From a checkpoint of a small mixture-of-experts model trained on Wikipedia.
Size: 11 layers, vocabulary 16384, 44.3M parameters.
Below are experts of layer 5 (counted from 0) of a mixture-of-experts language model. Rows are named router (the router's row for the expert) and show model dimensions 144-191. Each number is 128 + 32 x the weight over its row's rms, rounded and kept within 0 to 255. Numbers have three digits each.
Before each expert's rows: "comes before" lists some tokens at least twice as common just after its tokens as in all text. This comes from a sample of Wikipedia text that the model never trained on. Tokens count by the router's weight.

# expert 18
comes before: " to", " the", " that", " a", " in", " by"
router:150183159102104131112125147133062087113171114113114107121102071107114080143182110207179141077200097182131159104142183117080146094184147122126098

# expert 36
comes before: "0", " |", " |\n", "1", " States", " /"
router:168148125078115087099102160155111115099166096099118138157100095073099094106137087161160112092161108147100170109170161097103113078162132158097087

# expert 2
comes before: "==", "The", "===", "-", "In", "="
router:150187134096086061107117191179122121090147121089117147160111102120132150089129100175182153127142080134058161101131141138129106122158105152077143

# expert 10
comes before: "19", "20", "18", "17", "16", "14"
router:174176124088121096075091139136143084095126067105136152188128126129078075168145119159144074127133076140115166149178166106137131119153099127077125

# expert 38
comes before: " ", ":", " UTC", " The", " \"", " A"
router:118142187089113119097093153162136115049160103082087134143142099133102057129144113147171116122133132139085165119129127101120132106130141160114111

# expert 7
comes before: " |", ".", "–", ",", ";", "0"
router:194152149095115105123081161146103114088134092081090144133122123113072101100193092130191090133138105140124162093180146131106111073157128189067088

# expert 8
comes before: " The", " He", " In", " It", " This", " She"
router:150192125084065117131083127162114126143131098123093142132093127071088126130196086121156146081117135117082153109155148100142128061164122175104112

# expert 5
comes before: " a", " was", " also", " not", " been", " is"
router:183106177104111082096107212183119083131137112070126090180065140080117119150185070128200102110169076154090181085173168121075147098137138183117120

# expert 21
comes before: " ", " —", " MPC", " +", " −", " %"
router:155118139076072087134098123119156088112162107118137110135106120097121086133164088161157081113156129151062165068171146096085121108149126179120074

# expert 26
comes before: " |", "–", ",", ")", ")\n", "\n"
router:179156138094128128100150136116101105116128106076094146130085111128069122129200128155166163101138135134100132081108143067089074082198123159110095

# expert 19
comes before: " ", " \"", " Total", " MF", " The", " Win"
router:180164109059092065105135157184118084080154120139109170158139086085115092170205085124194168101132144145098162146180177091056146129165134155126122

# expert 0
comes before: "-", "|", "   ", "|---|---|---|---|---|\n", "|---|---|---|---|---|---|\n", "|---|---|---|\n"
router:193135113092101067111130130170065082090158102104108133159097112090096103096133132168140118099125106081108164106182140152100115125180103182134128

# expert 31
comes before: " |", ")", ";", "T", "_{", "F"
router:171154190107123084121075159181121132075143096057156157157087132110115104104188087177164122077139121112108147087184143112074135116130113157108092

# expert 15
comes before: ",", " and", " of", "\n", ".", " are"
router:141117118112108135107131116146125068133135092136135149144084087080102115095115080156150105065182130114108138082155168131119142127143096142099083

# expert 1
comes before: " of", ",", " was", ":", " is", "."
router:112138152093117068078113182148097075109146117068141170141119130080095063163171099127135108120171119120086152072167182157090085106143113155102098

# expert 39
comes before: " |", ",", "\n", ")", " (", ";"
router:157152134095124093080135172151146107108149095109090129155092095089099094109184093184193131111146104094078166076167178098102116089164101175103087

# expert 13
comes before: ",", "\n", " (", "'s", " de", " =\n\n"
router:136117107072121101136134154144146085100138095111116093118088109119118122105185098196129166123153107134091211122138198126134137101157093136131061

# expert 35
comes before: " the", " he", " a", " it", " they", " she"
router:155126114108120094075147133164090100085149119110132112189116065129128095096136090164149121106137125159106180119160183126088139096134143151113100

# expert 12
comes before: "19", "20", "1", "2", "0", "18"
router:133155105077140118095082167165136119114158115134103166126150067104111130141134044144135083068115113092078146075192161102105094127125125141107110

# expert 29
comes before: "20", "19", "1", "0", "2", "3"
router:176161106119136094103097140140144086094141121108133156160123129102078068127116085146201120046123103117069126082173142125095100107129117172071111

# expert 23
comes before: " the", " ", " a", " his", " this", " to"
router:167180112083109106069109122143124089121117074118138129167115098081103105145139109164154099088152109128105169160159157097101161080162103153096107

# expert 24
comes before: " the", " a", " his", " their", " an", " its"
router:123164168112117104091122140165130081121182074096135127130131128093124052149125126175143165079172136156100154120131151087041121131177115141111120

# expert 37
comes before: " the", " century", " York", " Representatives", " birth", " New"
router:146149128096115111104111159154131093122163076109093162129112120101059106145128110157155132104162150157083152117146152118107171110154130189115087

# expert 33
comes before: " and", " which", " but", " the", " a", " who"
router:125127141115100118097125131158135090117156068150121125140119104101112072116142075166110107126147119119091159125128180093117124122181086169090105

# expert 4
comes before: " ", "00", " he", "50", " which", "30"
router:166127108115089109107072165135123083111154085104102176181131099081082074104190128159198100082138071137067148111177150116115122119160121166109121

# expert 16
comes before: ",", "\n", " States", ".", " York", " and"
router:167134142084119100073097161148126113098164066120099119123111091105112128130162119158173113125144112136074148105119160107121163115158092171109095